Experts of a small language model: 240 SwiGLU neurons an expert.
Below are experts of layer 6 (counted from 0) of a mixture-of-experts language model. Rows are named router (the router's row for the expert), gate (a neuron's input weights, with its number), up (a neuron's input weights, with its number) and show model dimensions 192-255. Each number is 128 + 24 x the weight over its row's rms, rounded and kept within 0 to 255. Numbers have three digits each.
After each expert's rows: a language model's description of what the expert responds to. This comes from a sample of Wikipedia text that the model never trained on.

# expert 39
router:109134133142133132151145121162098133110150154166226129125101108133167118131120152109117118163171126157143060164129140091166179150118078143095097144137107084119172138130123125125124147092104127
gate0:081171128136154092127106119100139149098139084130134136151101125122156110093121125083105100176165105151158174101145126152115106147129148136164162128124077149128146111120180164113166162135138090
up0:168178105131097139110162146121106146115130098113153124094144067086142120164155130115140120143162152108136189142129117131147108161139148126167132110135154115173172159130158147121179124120139133
gate1:094151126144124109154133118144130176125125156110142143143093133126123140126127124156163126106136147115143115157133081149137112133143106092165134136192126122127114141133142157140122108159119148
up1:128138152130122152114115166128134125157132120142118119128163074131143127156117099112122085119122123133112119126098134099133132125104129146135144114092101144118168148113147155080139134130136145
gate2:159089094128176104121125125104160181116094128114141155156144097125114147130141112186133155121088130139107120144159115097128128105130112132174144125124120094110132090121101149163118113143135166
up2:110119156140115127114117101135161152124159150148148127145104204151131170127114153129072150163132120121088102143084132167149120150114112152062145170131167134175147108142095103121159128137106152
gate3:137163118093135122150156138142131126166097180130139148111158125091148148147109143113151140143130123186111124142085138146165113143159142129161180137103097151140106116136156166133137175148116078
up3:116083140108102131140140189147150158105159121110148135119141124161161099097124120141103134141160123170114125170125123142148120131137107103096109081127105166144134136129079124111125098170111121
gate4:130128139153140098151181162139160114126034133108133104162160116103106087135124096094145149155157158127127120089151106115091129120108125152166083191168129079180146119103097125119141111107118118
up4:089127065115132071161133088175117155142157156169142135096100132137099150142136124125121133147146109083101134118119117128110111075145144105122129147134158149129122148110111097099136107129110132
gate5:123086100102144129142166184099129100120156107135115108140124127130109154102149177136141109102115144089148122125157161144086157146124096133124071137144144125139127163160132147145087145120129155
up5:150175108152112149136139130120097145112153130140138094108137117121167115137112066124131141124132132133138134159120143126145084149120173153142163142133140120150115108115105095149092115109116067
gate6:076102109155146087149108124114104111139154130151111175157177188140114092092155135107132150108099150130142124127130118163120127145132146172111115128123130144141158097170108131100119175115165129
up6:119133149107114165151145145137169161128132079103153092146127114131134164164120143150092098141121142111110116104132147127135126167115108101129133146159147108108135155083122111148144105148093139
Description: Table cells and field labels. Table cell pipes before names, infobox labels like Born:, name:, Genus:, Website:, and heading = signs.

# expert 29
router:109169117113119178157127125122137138132122125095150149159127139102131141076133118060141155150143100082185092129185105164168116111098139115142152146192102119124108141124113121088161090104138106
gate0:104128088109131102126084103123102126107110119148150146118152095145078142130143120158091151141164164125173113157125126134130124154114125135122148134160126131121103158171126074112147186083114101
up0:158086105121131112117116101106135131113120131156158090129124167150087177098126117104143163116136188135157149121117115158131088113146122137122180121134139110170147097175110123118157108106139098
gate1:094127113140134110159147106135152135091114141167112156101104145092149110109101149111149127116114094108161109112146109152141173189153116111100137124173107083103101100163159137107161120124122130
up1:156103111126118132137113113178129116149143181139129152123149151103115128158099120167088118124135145122124119194171144131096114096127117151166133095137128103112156081118107135131149106141128118
gate2:130134128110123149166101181129137119108089104135134140101137114131156085132124106082111109119140150162097094144163144092107139099187105155150178130128129128168139139161139100140179154143151095
up2:130138106121135099105200109150149118168140115167153101062140090139087135124138117149140077154126138143134115113129125124107145080117101121156118117136144099146101158132104115156119102115126137
gate3:157143139136129153170094170134111135100131092129062105085153122146123113157162113133127132156121147121108081108107097134136120144127154112142104157126115113090146104137120125113097159149115158
up3:121159130100092143135063164124137142177115146130121205121113142128131160138170120136107134111109133119160175104128145092092096105103179133141106098140124103144182152115121153144141152130106134
gate4:123161169145121150092169148138110122153138102123158159098147124156101163136152150082106096161106115113144083159154150108156140148183121079134117162119152124141150122117134135081100142125149137
up4:143139127102130076170105102132085115159123187185121160124114128124123122131118143165145137185173143112137094146128120168100125113132176162110149118134140141163138130080092137103169113152122144
gate5:101129134116136121155129187086115155123153147146126159127105165126125145154136092071132138119134126105123090120161147102121112158118092123150139124141112100164123152136134137159150108094095127
up5:150115121139115073114144119104126095145122097151122117107115152176119151155149113139119119139124135175100096147104139108134082104167095089169157117121104121149110096121115137115084099144110146
gate6:110112140135126157172072121108142113124114114149086110121116119091114146131090108112140120115139141132113122154174145130139121103145132157124116139150082112170164086153100153108128075143119090
up6:130131153124133108140150143080122126093153127151087125134116076121099133109122089107133123120110112157107148120108118129145129085176158164124108133141125117112129099173158161094111096083124102
Description: Words in titles. Small words inside song, film and album titles in tracklists and filmographies, such as With, Like, to, It, 't, (featuring).

# expert 21
router:142146126084126149162131123148143163104120074122125139054166120105117155105105189125132117075170109117140100144134166140141113177156121115197128152062085129129151131127145124142201162151115141
gate0:138125145146115145133149163142133119110147173116127133095119084117091109107146173148122085130142152146123161142140125149134133142125102157149121154070079126140131136120172144156127126106117135
up0:133119112152109104118130144103118125109125138099116129108117173136148123081084122155111103162107133130138129171131135142090176095122145130148136153136137109108147087147113115213128107167128130
gate1:151099076136098101134136149121143097103133115125139154100109139109169122157130122093091156095130090119118153109135070157120178136153082135127121137119156108134138122111126125181172120126119138
up1:115149095123106075120146146184173149109132114064114106141163141134142118089159110118170089105115128155119110103135130134065107160103136119137131104115105151118119138115090090084130114141129123
gate2:187121131146116116131130117148152131147139131122131129114122124123139149113131101157118129146109157142139133131098130118135174136146142154141116159105126133123141108095098126120149124146084175
up2:080112127118112123111157119101085130106150136153094123150148143131125084132134172130140157144149086152128097139146119141163102103100116089114126124183143148142106139126144164138120125080171096
gate3:160130126160150091149130148138111184130109128176103152100130141135159131111105111158095133146099127117131129165137135125112157159169155164132113108077132128119125137172164110106137166149071138
up3:092089132118116110100159138183136131087173142082161136134133101123060140106113120140109080133145130156167098086129171095133124089147099147173143178120162133133117119105118124118136101162162115
gate4:156192134103150171179103088165084133126132129113130120127133121095146139109113154159105111136078093178132111143153152145139155116120096152173127141127111106127112152163062092111100144123115145
up4:116133139103168167120126107143116095163140089093142069175139143087124116153116171104130105093099120141127127151120112133117153147146144127133118159106127152124146136131078113116134107118121109
gate5:127123113143127098144161127149087109179190109185120131135104132148154124130100134151125127130172094148132129148127115134132133144116181131132162095118113136092166128118141148119183145119147145
up5:097115128118105116111122144137134124147101133155113134113139112134128112139049096122086137127164126149106142111139124106078119130105097159132136161128166120142108160107122089065147122094134164
gate6:099185154105126103135095166172141114095144066177135094073154150138116090129141079147098132103125142159171131117131131114155112130123120089113128173145128126106103133136139066160133104116128149
up6:098101136195146123124117094114125105154118148115127124119097143123099141103125113144109126159123155126170133060122161152110148071135149131115100111124129114131129170088138088109136076169142115
Description: Mid-name fragments. Middle and final pieces of names and foreign words, often French or Romance, such as Cla(ude), Ol(ive)ira, Her(ze)govina, block(ade).

# expert 0
router:122160119151135140124126128122126119106128115162153155111123114087148118119133104107149121134160102153127123128135091064134135095128109152133079143161113108121122151121120130160156108104131114
gate0:124159146172179150097101134088138124109131089120119112082109137126148117114116073111099136097168105127111112159112140077117134182118096099044144130132088138144125155145115114103154139146128141
up0:129134092149098087156120133192110130099129100114115155152115086137100129129153130125117098107150135116127106129142139144103152111135118116121165128130118095170188116112105104124132067149142152
gate1:116138107158130147068145103130134091098116091120119166111146158110146108156145165168109119118140158122097131146166132095104121168128075158107142165107095130170143168104131105145093120131157131
up1:096113110128155138109130138147108159148092095120126112187116134129111113127142153105164159154119143118170138177145134155126143116150161136159191152133150143124140112140158130133144131084143138
gate2:088130151123179103124146112130158130123151096114078104156102130114138135105087117108100129101147083076100103087150137092120135166108134125139095117120110147128132148089078083158133118099088127
up2:099127162160155151154175114118138143148165097112120096096146120117148109106111138115073138116128136091097114104139107128135099191107119122113116133139146093129122149098132135147085079140106150
gate3:139088138169168132104105113142117166089134127062142133169149111120134134112140132185185090164130130155123148116150148136106102148114113132165199129118135113176164139139145128163106124106137128
up3:115139119108096138139126107159154099141105135139118164116093176123103117135116137125122163096187133089121124102130163111126157108083120134057112178149145102123080104157104116120124162122119136
gate4:127145172150119108105162102129141147167143117135150134127141104097118127102172129157106139127114154156092123117154135122101117106104138168137116108142107129094106135124113146081129168125135114
up4:155128127136114185114106119126122114125112136101153150167145130104155119170100143126136102134156118117123125130159134149096111126126134109118163104122100126166135126124161115138128122100111179
gate5:111102129152103111116121104145168142124126097131118109134132149097102153114135104177147127153140155180128121084142144124093105120157158137144116149174141099128132185148135119133096081136151149
up5:127114146134125125108135077159115113107101105134143102130098141072105077147134093114113106148125155150116122112150120142153106130122164156132144094163101116111109129109128153140135155164154115
gate6:124125074135099145169112123113145127155142119111143124132098121145115123105098140158165115125116109093118091138122171092122157129131085153115116135154174147099099088097138102117113113143163173
up6:100109109164107150157115127147158143138166143123117117133107136125120134117114111144124128129132088127131113125130177159169162115101105140081133134135099124130128077124134165111118124145121192
Description: Role and occupation nouns. Nouns naming roles, jobs, offices and institutions, often after "a" or a nationality, such as member, footballer, president, director, bank.

# expert 10
router:131125131137111207150105119133160135111075088104133144136134113117167109164112106104124105141148114139194122132116131140086109053105129117116098168127128117140130136145136108081135129130113132
gate0:103150160110152093162134140157097144133120118155153158150127131138109174103129124128138115111110142136104138097139127134089182132109103101138107153111136121124123111137134086101142126114181128
up0:144105139120110082113136158091127109108153128120104154157131110141122175120172168134153119102089178106110142117136105180157115155138136135163134160129148152116160130112154102119090148072146120
gate1:141140111121134109165118134154126137101085124091171115087126154104119122155127139117140112107100134090124117118116145124108131144117158160063167179132142125126119099180103157089123139136059151
up1:120102120138127180117115165127109141150134148169110145141137083119115141144127163140128109162153117169129127161104139095149164122143134112149090115106131159133089134131137114129197118156114110
gate2:120113154140131124160148136138155137138147135114120089121120135160131126135133137139111141150152163128131077193121103129097145131151139110088099117139130158117109143104145137072177127137153167
up2:119179133135131118103109156123131126136148111149146161153135106099104116081151125104130116112174079183130129126127133134117132151155139118176113159123147104143131135129136129172088120137133093
gate3:101137109109142140126123091128142171154117135147090132103118128186112150155148145118154153109107121126146136130121113152094140114132075116086105096144100121128114120135151134077092118137108159
up3:066124140122147122149103152146135136181169131169117162099092145142148093120128114128178122083119143135154153119064095137132114128163112124155098113138097097140091106150146130106120117114146112
gate4:114140143135169121127094129125148090125126146184111120163165149117131118121113139143112174133100117168114136104096147155159128131120099105102093118147121152164134146094156113102156132111118120
up4:125168105078098121116135118155163112131120147108145173107134131139161157144155105076162118156175110059137119150125134113114111091106128149146135110134135141166111132178105123170116137112127123
gate5:093115165128112144122138146105114163141123117133113111104138124131140142115161154104200170146113064113109130129151128123112144187119086144126115141172105120140130122126159125132173150103125152
up5:084114119126073099139129131139124081122140120137108145123153150100093100138127115115149114193022173154161137165148102116130060120152115112178130152101122104129103120146134172124133097170084130
gate6:112122146104194139152096111134106152124101187092105117132094140100127120171156149141179136150139135111144139131148120109139115138096109103114072119119133156161110145102131108140112101145166129
up6:093138128123155150121109141178114131157090149107146096149121094102178126149132129116128103141145097111143131153113155114138141118114138115114102112145102169127086145114167116147133106163156106
Description: Table cells and list breaks. Pipe separators in election, sports and stats tables after numbers, and line breaks ending items in infobox-style lists.

# expert 11
router:128121087128193130124149131129101138148115104126098144132145130109123120118138115131132147094147104132129126141085110125139170156087119124115089123128141126085097163165153126141125101128106110
gate0:135144143150123100106126155121085161095131116121083082118145108103124092149146134124150129132100103136140116113120138110142126129193078129104078148127123082153144138107151127132076096111122140
up0:148132134104078138156104091125128133110128121173134157151160118151139158065123142128114146155144149143112125135181080117130093109135178167136179124125127172118138151147158122173116134135121123
gate1:135146126117154119101138116108164106156094120133182104165089112109141158122143130072146133148139118152148134084125117119117104132093111105147139108112153121130152120086170108171117128139107148
up1:113097094163151151151101097112125114162146143129135140103118124143108121074149127136122125123149194152137153085154106136165125141105068110090115128127130135155151146128141111112141094139181118
gate2:175156147160118155131161124113172144118130134148116135117111113140137130142132092141154097113143081142091137161101147120103149132174155136141127149169152170177110110161097093150135108121141134
up2:101134118146116147087047097107148103101120118185146098142114112121081149173091121137105132137107089121122092112104114203164090122157153120139133135126151134096150065090126154105137110130170166
gate3:134131158118131159124115117151153125119135109131151122115130103090089139103123138144106118108144126106147129145121144160164110111140078145156155159182136114148107133126137123119187103095155140
up3:146112089155133104086131136138155123129093124144167141139131118139104150105108159124124135130114129135139113128117166134108102147122119100133167153106120146116134089101124147118098115101149132
gate4:119092091127093121120115136175088134166133140130150068103113134142146147126129131099178131096112114156142115134119098138151146150096124123097104159083160133131148150182142093109083124138130100
up4:099112103134106111131092103153126119154081141186128112124164152158120162150131115118129170119114167205149127165127159163135130124138121113088142126108143095144179151157124112148102104133127099
gate5:099140079181131113142100110171090141133143125138116140154149113139106139086150117131080154153121136147146105146099133116169138097126123126107084118136125141123143145141188162117172128145150128
up5:185144164130124128113165136075154104115082153138147093129122128115135145168160165119146111133136109128144101140130115125083151112153117106150159140148125083106102151108138087152075065121107128
gate6:136111121121118134134142154163160110050139103141116121149138124121165125150131095127186130107114134140148083141131129131097130084095138124101140102122135104139113099139109141125072104163128052
up6:144140122108119118126098134096083120170106141068105112115134189142093115146155167133074126133126124143121171169134130142123128158159113139144126171119135096122148182118164130151178138112137191
Description: Line breaks and headings. Line breaks between paragraphs, table pipes at row starts, and wiki heading markers like ==, ===, ==History==, life==.

# expert 17
router:095134153122163142133111107119154121083128154124189149142122158130167122101110089144157157113153140100133113118126081087128170123109123127106156110176147155140128162103117182132102091114159124
gate0:142158101167156121158101130117115090105161153127113149152150087099133134059131130108121142144134175138142135094128156141110115143125124148123095130095114115104122189097176144185157149111137136
up0:055117132141138117121111136154122104131128141161167140109145137160119120107145109158102139137130148152139108118124141143119156104122129151139144116111107107157132150134113159149135134129134128
gate1:100123120116041126120114171075142120106124135141131145088146199104148157149145126150135142130135139117117132134124172111138141124130130117137161120113159151112130165104105117093108146126148172
up1:144134175138153151127150135134155120113102102120121101150126100119118132145155124079167115135128089139120103113148150137108121153145124158107093119115135145132116153140155145150131072084142145
gate2:142138129107139124133148155104141132155106139132136109164134169117102113134121097123125137112183115140117128174077124094148132150156145101140160105130160134153142144163098141094138158139139136
up2:105108146116130118146089106112103109183126163131164135094146124129145156177105131131123125120176128141080131115128120123137135129090138130114186153095155141126133119127126117150171147161108095
gate3:121098108110090145139096150157129183115103127157122121116160138126128093130107108120133108088116115098114104120144149113111102098113137117183134125114168099125126136107180149132086157114140096
up3:137168097116142148105130120106125122134117153099106141112121139169060143114113142134093088125126121163139138153116101079174103127077110111135110117117107064139141169121112118107135129130103179
gate4:168123134114144117119121149072108137127140130155187143112166140129125145128123122096060132129097171118118103130102097116191136145139082185130134120152139135164094116136105144133133172068079171
up4:130117140132111106114129115152136118125150116052162141099102162154117136110154171138114130119176055144119139127088134124101080125136109103109128111131115125105120133116118133093093154141119145
gate5:119144121140130142106123099139169122114129132142151141151154134135170135098143140153152167136159101109109120161093097109117136132103097141090138144124124106097104140125132127129099121109121104
up5:102094102137151125165128141131104143105116134097146089135141129112116124093114160101117097122106163126103115133116138063140160118125153144133117129080151171144183110137113134133153120136136169
gate6:142154145131141125150131108144119116153193078149125092129107157132142095130117143124155125124132148145138093173111130151120166109119142134139098124137124153167143101098109121160115142095126105
up6:116141100149091102150125139162178137130165090143097155132158132118136108155088175114141093145168127137098113155132156152153133170123161113097139129122134122130116100107142133132102123119161078
Description: Latinate word stems. Stems of Latin-derived words cut before their suffix, such as cons, exp, assess(ment), sett(ing), calc(ulated), ann(ihilated).

# expert 32
router:113159110105126136144148122133116124097122122108106128129150145133126180102123126166159120153148124136157125136101120102128152068116132096129140148178105133132110145095169153097128070126166113
gate0:134101084103111135105134119158137111160117091186155123117168131089120145178126155112107118166106133139087150143099085132127116078164113173099166123139124110111151123175148136148149140133150079
up0:178162097097093074132147161145153115153122119167121131147126101106143178143113138135098098142140155107131125103137094115162147098142128124118120150121147096176136115128124119115131129137120118
gate1:133156131129079140146106155154113123109144102115143143114105118094162147112139124152132148075137158135140152082127130090150140133109093098143157108127129128114148167072110129110144122164101131
up1:104121105130150079145121114111142129107152137098079092109133140151118139149156112160110109130131086127107151146131134134113087128149152149118096136143119100123156137218125143141141111127156109
gate2:111179136139133123112146145146122156135123094142096144121123144149140099137094154147107120118099093142116159118141122130107163124149137110144152087132180127105126162155125158148112101135172149
up2:102107097156099134165142144136133175113083126109136105114131096118135163127089132150129150146132197133143156106123148102099111106116156119134130120155134134131080152169153145083089146118163152
gate3:115126119121118159148138170143132144108180169109146137092140133130126099070122161128116108102142096115134116111102142139095103131148125117139129131144145121132125136105162137136104118122120113
up3:131147139131120101128133124127132156123053158131116116127132142150125165146152135124130141127125141093086175174125143119149124185110120155140137103043136109166139105138113145130163136126127149
gate4:057137133108127096102083199115082116083123160116136128116117104155112144111123143138172156136095141118160093114152109118129144118106130107157108102164091136113154120150153126151125135100113146
up4:137137141128132123109109184137132099118127140125119086140112103124126140139158173154146172144131101120173082088089109114107121153131106156173116111157080103152155128106116132167163174158134119
gate5:173144141126125155130146172114176133097136130150126134115152143058092136114117155110150145142121119143144100102112123122140129163148134166130162108131148087150154185167163132131133094164089124
up5:114126127123098096156116167154138137112144131144109087162112118151131143119107121120093130106112119115124127140137204127120130124130133077119131101122150117109153123130099148151100131118152065
gate6:165137151091096126146146110118160137114172121164109138103081113117123115129141108112149124146120127138096153155126104114087069146118159076132102149145136113086136128095141114095168149151139169
up6:139124119111133131162117140123123114135122154119119167133128137155116141132067148105087122179137110144155154104153106139100093121124159154138072118124134110091145112144108153129113082146122121
Description: Statistics labels and units. Labels and units in tables and geographic data, such as Turnout, Total, %, ft, km, coordinate seconds ″N, and age.

# expert 35
router:089140121093107115153135142151080139136106066147154110151149136093111104127100112139149160116156122111116153145166152159129117081106093117097132104142113141117150144124123116126100193116136139
gate0:125121115149092140142122106147112127110149140161150095108143145073133107116101139140155161151089152141098111148132112064075120178158129132101078126119148144166120135095154151145121146138100157
up0:115096108138146081128108153114134143154100097157084152131113123138105150102111169102172103132147109130172136111137110134133129094105111123121172105146098102147117152121132097164147139128107108
gate1:148102084111155128116143123109149107143146141115096130098134116114105177139126149140126142129138178131116141107144171124130108119142127137111114149119102129166134135151142128156130104107109157
up1:101137123116121136090121101121128119109166149076103117102128147145146114153141132134180136112134100164142153094126135107122142119106134131107095087114156115170131120131128116124124130125099117
gate2:098122089114158179131129164142143140108128116147145139137096125148098104172126104126103144128117141163157140143129111084097127076155105149106114110170151150136163123188139153141093146127126117
up2:108132141136131171117163156149125145131132142131136144129129122133129108153133100111070123150083123133147172129092122118117134105143123133116117106163164119161130110180121167131110129161110125
gate3:148116130120160080096149133095150154138109122189110069111136138153076132119156098153160106144129119156152140094131153133124142120139104124117114121100133135120154116123091138152157141142114119
up3:194109115139164105108153138108154116105098126127116132130175175172071146109150088150173087115123118194133150149165138123112072062118099108132102112115149154114152120149110137148148126115128111
gate4:125146110133155136168133139165140098165146128101135103125147146136061134119157115099092071169124151120139128125096126124162147130103095115131081150139102090125117120109167125152125142122130169
up4:087146145085103176117097103147096126131140116140090098084097105127104110137144125125128121131110102077142128131140140124124157132111130137136108132130089112102135139131108069104135129114173169
gate5:135155115130149137154130119101148140132126127119090161155146110128148135122113143163126142123166120150100135158126131118153153074116115094120169115145111148172137188138164142136070151144129136
up5:116141135128078155136128126115177135088084114099112108111131101140159150150137143118093138140081123144147131150123140112167162124146117124142123084146135101149138122107155168119127173158115126
gate6:115150102129143136121155163172147176147097113127127146132080104116129123125139126082140128128132089101137126144118126122118180146144106099126158139095112142127146153087165133128158129125153119
up6:150135139145125104128066146123090129101199121118134116158117114101101119127115099175105151106142110172136130128109118125108091091096186133161118106140156105175136131147141110119100103145149129
Description: Infobox bullets, relative words. Dash or bullet starting infobox field lines, e.g. Time zone:, Voices of:, plus that, which, who, opening ( and quotes.

# expert 13
router:127151112175112125122140151122148141136130109159148113125081160075122129161131135144120104146180165164128091152125140144112119121126116172185148106099123140125096120134137127131188136159116135
gate0:167118100144126114107094108108112144100111165151120075111150150133094134122114151119111110070149094084136101146141127137143125149125143110128105104099099139115125156093181158142113121200162106
up0:115116115119114126123159161126132139122148114099134171143120085141123119147163128106141107183092125164134136122066105129110152085181121151133138121203162142110121113132070125111196095068103158
gate1:088074110129112177119095130120183097142095136111122155145134183093127139141168118137109194135138129116128141125164163078152142091117082173115116140071102135126142127113143120149140163117141132
up1:065081117139127127105074116140150100158125109105089121163175149078101161147105102090135176127156099106117121102140100130149112140150125161181132082132084141147149119113106159117105199146140136
gate2:084142149138133094158087104088150139122163123076111114134122162133174126153137164124112168105098120157088096170153183155119152164096112114144117153092127122149193108115134148133100140135140089
up2:208114106166128146105176133147126124097103094131106130154110102113127114122137120136118105152143116123144159117126089124139089130129134125107180098138108152136122130106111118123122123134100150
gate3:136149144121136090088096111093156139132114107099149139125115144144149177087120133166090181098116220146110140121111157086085133160087099149117103098127115152137138140138139138114137127127127147
up3:156161146106151121080108127123161116077071101095144121115117169149142194091098142173117150097076177162121131129139145096104119156120101156110118053132123143132133109125141101127157121097119130
gate4:108156188111119141145098114078127142124082148103121121118108162094138110172122114138151123075138126164120148135154097117146046141118121127099127144117160094149102161119107142147133130110100165
up4:139128075102140134113116119155091120145185127148113173158126153177075145125138100115139135174144130161135147102109132156103142155150136102129133113148152135107148138144138145153117122166103116
gate5:138098115113114132133146156151132153061131104159174115112090132118106148106171115145131095136146120127154096137150099144134156105170089150126110154126124065154083113148127181162111123120124141
up5:096099121091092145137143141152112130116126091159142078098112139103140181116093093181110086147136142138119123102117105156130108127144127127136129169165180094133100128090115118147117128121101178
gate6:128097102123166158127093122123138109147112126094080124119155140123122135119142138126113126135133109149122158165135130088128067105139125103140159079050170085138074144135122105130100132131121096
up6:078094119158099109151081135169110125145123105128129134154147122116105125081135104126136100158120136114124156110139141081133096147120138139165163104111140081124094180129097087111134169136121114
Description: Verbs after subjects. Infinitive to, modals and main verbs after a subject or to in narrative prose, such as would, decided, began, offers to.

# expert 20
router:127110152189143127153083127123113116121157119106134152117176153122142112114103133111142109117125139119150108159134128085144116148102124128154116136070116081129135128137150132075111139150140120
gate0:134111084142150086170120142124119151088122157130123106116144098072204117149127117148129173140124121143139124143104116130144148131126172147139128129111145094156137157136081123142145153125161157
up0:106121155122115155110150100153158128154142095135167135149111160174064133118109140128157115107102140139113115079168135130109138122121103106155106131127107141106114124131174108144070103106091136
gate1:148146143189125125131120106118161089150102087123124145114089153150118144133100094097142165105089093149139148124193124121108104105134107148137166105143131127086124144125143151148112106143164139
up1:126171123142096160079138135188137125161094085132115128138125165120135138124104125122115141097088113178138130102148120132125101099152111146096146111087126166111138103122129138111121139150139100
gate2:099141113164108097146129106149167128141167100128129123100130113098146110126133185146100175132106164150102134139143152130122119167124132114107117152140116106118137153128148102163129116156106145
up2:124181153153110164131151173176092111152121134150107139130095145130122131088122123200152136108151143156119091131095147124152081133120097131146110128081146125143110120117143146105162128117099127
gate3:109083083158096128150146153100097104100127137134140096062152131111123143110133185138158192169130153149092124123123169112142115173158112118117149143127076137109139143126125115143103136184120119
up3:134155160147192114087118095154167129124152134109154177166156140150123134139124117131147090082111080120102143134107125081124108094089128117177121088145172138123096109128157146138123143097114136
gate4:168151123104101110170122146158114072091086152137126130141152124108139148132125136131147135143108100111098129119067084106136144124125103194084166156116115074135115146133151104128131085119146128
up4:129145107102129152149099189093157100177115138133123096133115100111121148088094129121129089129151113147105133127143111108137120103115123122098173068128168100161165149144150127133129084177163107
gate5:105138108096141126114138099124102129138183074152140153140104100132150117137113111128086146113067132170159144168082120127127107146146105143077133142163095142144144140106127088156107161135150110
up5:091157105089165130128132132126139146139192098123122132124091113114100136117130170132092117172119157113138133183116112131139122161126120192139128176105125134143139140132110150131076127109175140
gate6:135119181161089098098135206134122130147128139178148136132142183130097085092113124095158147104138127117123093143125142130144132088102131125143126155076119135146117126114169133105165099092088149
up6:155105069107148146152129053104079121137163123099123105136108056117128125151133123133146114117123131124150161151115093137139113134150139119097092103159131116126122131140059125146145138157185115
Description: Auxiliaries and line breaks. Forms of be, have and would after subjects like he or it, plus line breaks in lists: was, is, had, been.

# expert 26
router:073132152133154123145115138140169137143120124129138129101121160142135120108100136144115127135177130133160092147098124151151159146133075148140186153122148117136177127130124100117147076150143163
gate0:133158101163161103120125133123156098132125113127134117097148102096136149136173138139063095104111071126086113147129120138111157145171136112138160177140159114141128113124137144093099097114123115
up0:124133148158112136133120178144138071130104115090151099108117113142163128141196114118143125106137108136086159128160109106101134131170096129154094171117160118151154112166114131110085078159119098
gate1:099173138107140133117135144178098148140169120087098155156175139122129127155137126110173082138153099161144130126096121132136066096119138091139105153091133122132134154134160125155124144129110135
up1:107142139146130145138121105126132117133104117114169093125133154114142131127153126141060136118149139129107093112158128099136167125113121137161106125158095142108124147114103122129115128158151156
gate2:125062133169136132084095101078111132119091115102118179130127154075138094113141100129170136137161123130109136135134168089118118144170098133162154109144142118153127158135152164141124142174142129
up2:156141144168127096126133141140120123156095110164095130131139143139134128144153151133157165125152107139103106159137144127133073101157102136147151099111147120132166133109096146143145134143117099
gate3:126115122160138103139158158127158119134127141115151127117149165109071116141148100138132120126105152125153106167130126112115113083136106117149130118097149102121142101122153141125079093127131144
up3:159180091107122171127139070165118120102155111145128194119082106130156144081110150084136168109123140175128160125101091090114090163116169133119161125156142155113143136130116088122153155144109103
gate4:120139102140111114123136120118109137142111146125112119156159127110126129129067125102162077177141117107130152106124174134099146128163113150078118134135094102160123163131121143124147112112141101
up4:154119168115124146140130109141163117135119115120100143084097122114130107130126140134111170104143162129114083173154104111127099098104115118136186121153119117153094117134132068110149179173119106
gate5:115099125109140142119184131175140147109121141168112117089130142159110154143114093172122096141126131117148099129110109141134125113130154105144092126102133095124133101112147126136094162151133123
up5:140173115132107129093108139095141143129135117098083100103078161118111119160154106147081083127149160116122123113175136118115140126163114146117145133125131145072143159157143096096132124053158141
gate6:168141144128128105114178173165164174097105076119168107176150122121104161140104138174146136145127139145160126152150109122144122160116162074135109119149121083136087122117125145138167132149130141
up6:109100141119159135110110087108113107094099147131115089158106191151134143090153140090146110095127129146132127140120140127119106093128124162124147141129158188111114102170110106108122128085125133
Description: Sentence and clause ends. Sentence-final words with periods, like season., there., building., plus clause openers such as where, while, because, when.

# expert 12
router:123185175090136151129124154122202129137117167147178135047111110099166103092127073116129135129144127087134126118155119067107170110147110123136138164131113129127143138118146179103108130168165101
gate0:134120171115140136118120190120144124150139126115128153101104098124093130103128118118127112149136144189095091102120113134050134155165108107118148119129148159122135139125129120145137176093155126
up0:119117078160136091102127134159118112091132144147154146104131110126114170111134107121123124135129129156132128115116080145065098133115160145106125132106087107118058143113112127128125136160135174
gate1:101112169107146134129133168126118108108167149131129096137118138132095120094126183109156101096100132123118117127130150094129130161134100137082140146124148099147103105170069152121143138117121141
up1:123108160144126100114128114150153106138131106150109144136149146138180129136147151138134109120127179152142136132124087128136097111153112141117167171124152108127090117114080192118107114136133139
gate2:130130139087170086133144158088179149107099171125132105106117138150145131155118117182114130142126152102116115119131150139136123135125106157147110146105145101164107132117121113152106130076127115
up2:135145147157127130086130139115105131115118118140109164130106145131098076193170154153131142128143151110086131146193141097138115087063129118117115111162137098118118110165151146113135143095085120
gate3:116136155120136090118119164125134129129139097159102131133120138151142122147113145121129154088148069160140138110122133112087149130181123128162148124104120148102136117097126114117125136087166116
up3:155115129140137103086139120150158095099136107131147140132140107128091089133118118129138143105123092131120073113137127105128124137165129128097146157109106174152109088131156120127135117132091102
gate4:133100119137096100140099149132130113113108093078168121126149124083128116115155110087106136101149113157115090097126090128130135185153117158090140163140117111080158116129093136133115124163131122
up4:142089137139111100142117138083147103143084123123176120172134147115153140126137067108142134137148114139138112141186100144129107148099144114139110138153143135121155099132112117093081142115131150
gate5:114120157150115122141082124128123138164164140117181180146137126140103076111156137135114106106139108125080117122133097147103098145146146148133163129122158167128093130130130168144154159113114120
up5:110114106109133115121104132128140113121149153116140141150147139149098079086149123095154131096126158121086129107110175148131116133200132137165124144139120097119113133138132123168137113100138135
gate6:141146127136127123144121092104137133081134125106141154104123133119110141108126117102131139175120108154142170125118111169101122155172114123086110150147119128121122110142165137097129153098117106
up6:078109132127084103084119142152127121122116169136121151131147117146108126127168148108136132097134117156120129125165099146103141123109142141158121164131115132084141117131140126101110098099168142
Description: Mid-word syllables. Middle word pieces inside longer common or technical words, before endings like -ing or -ation, such as fusel-age, Ren-al, immunodefic-i-ency.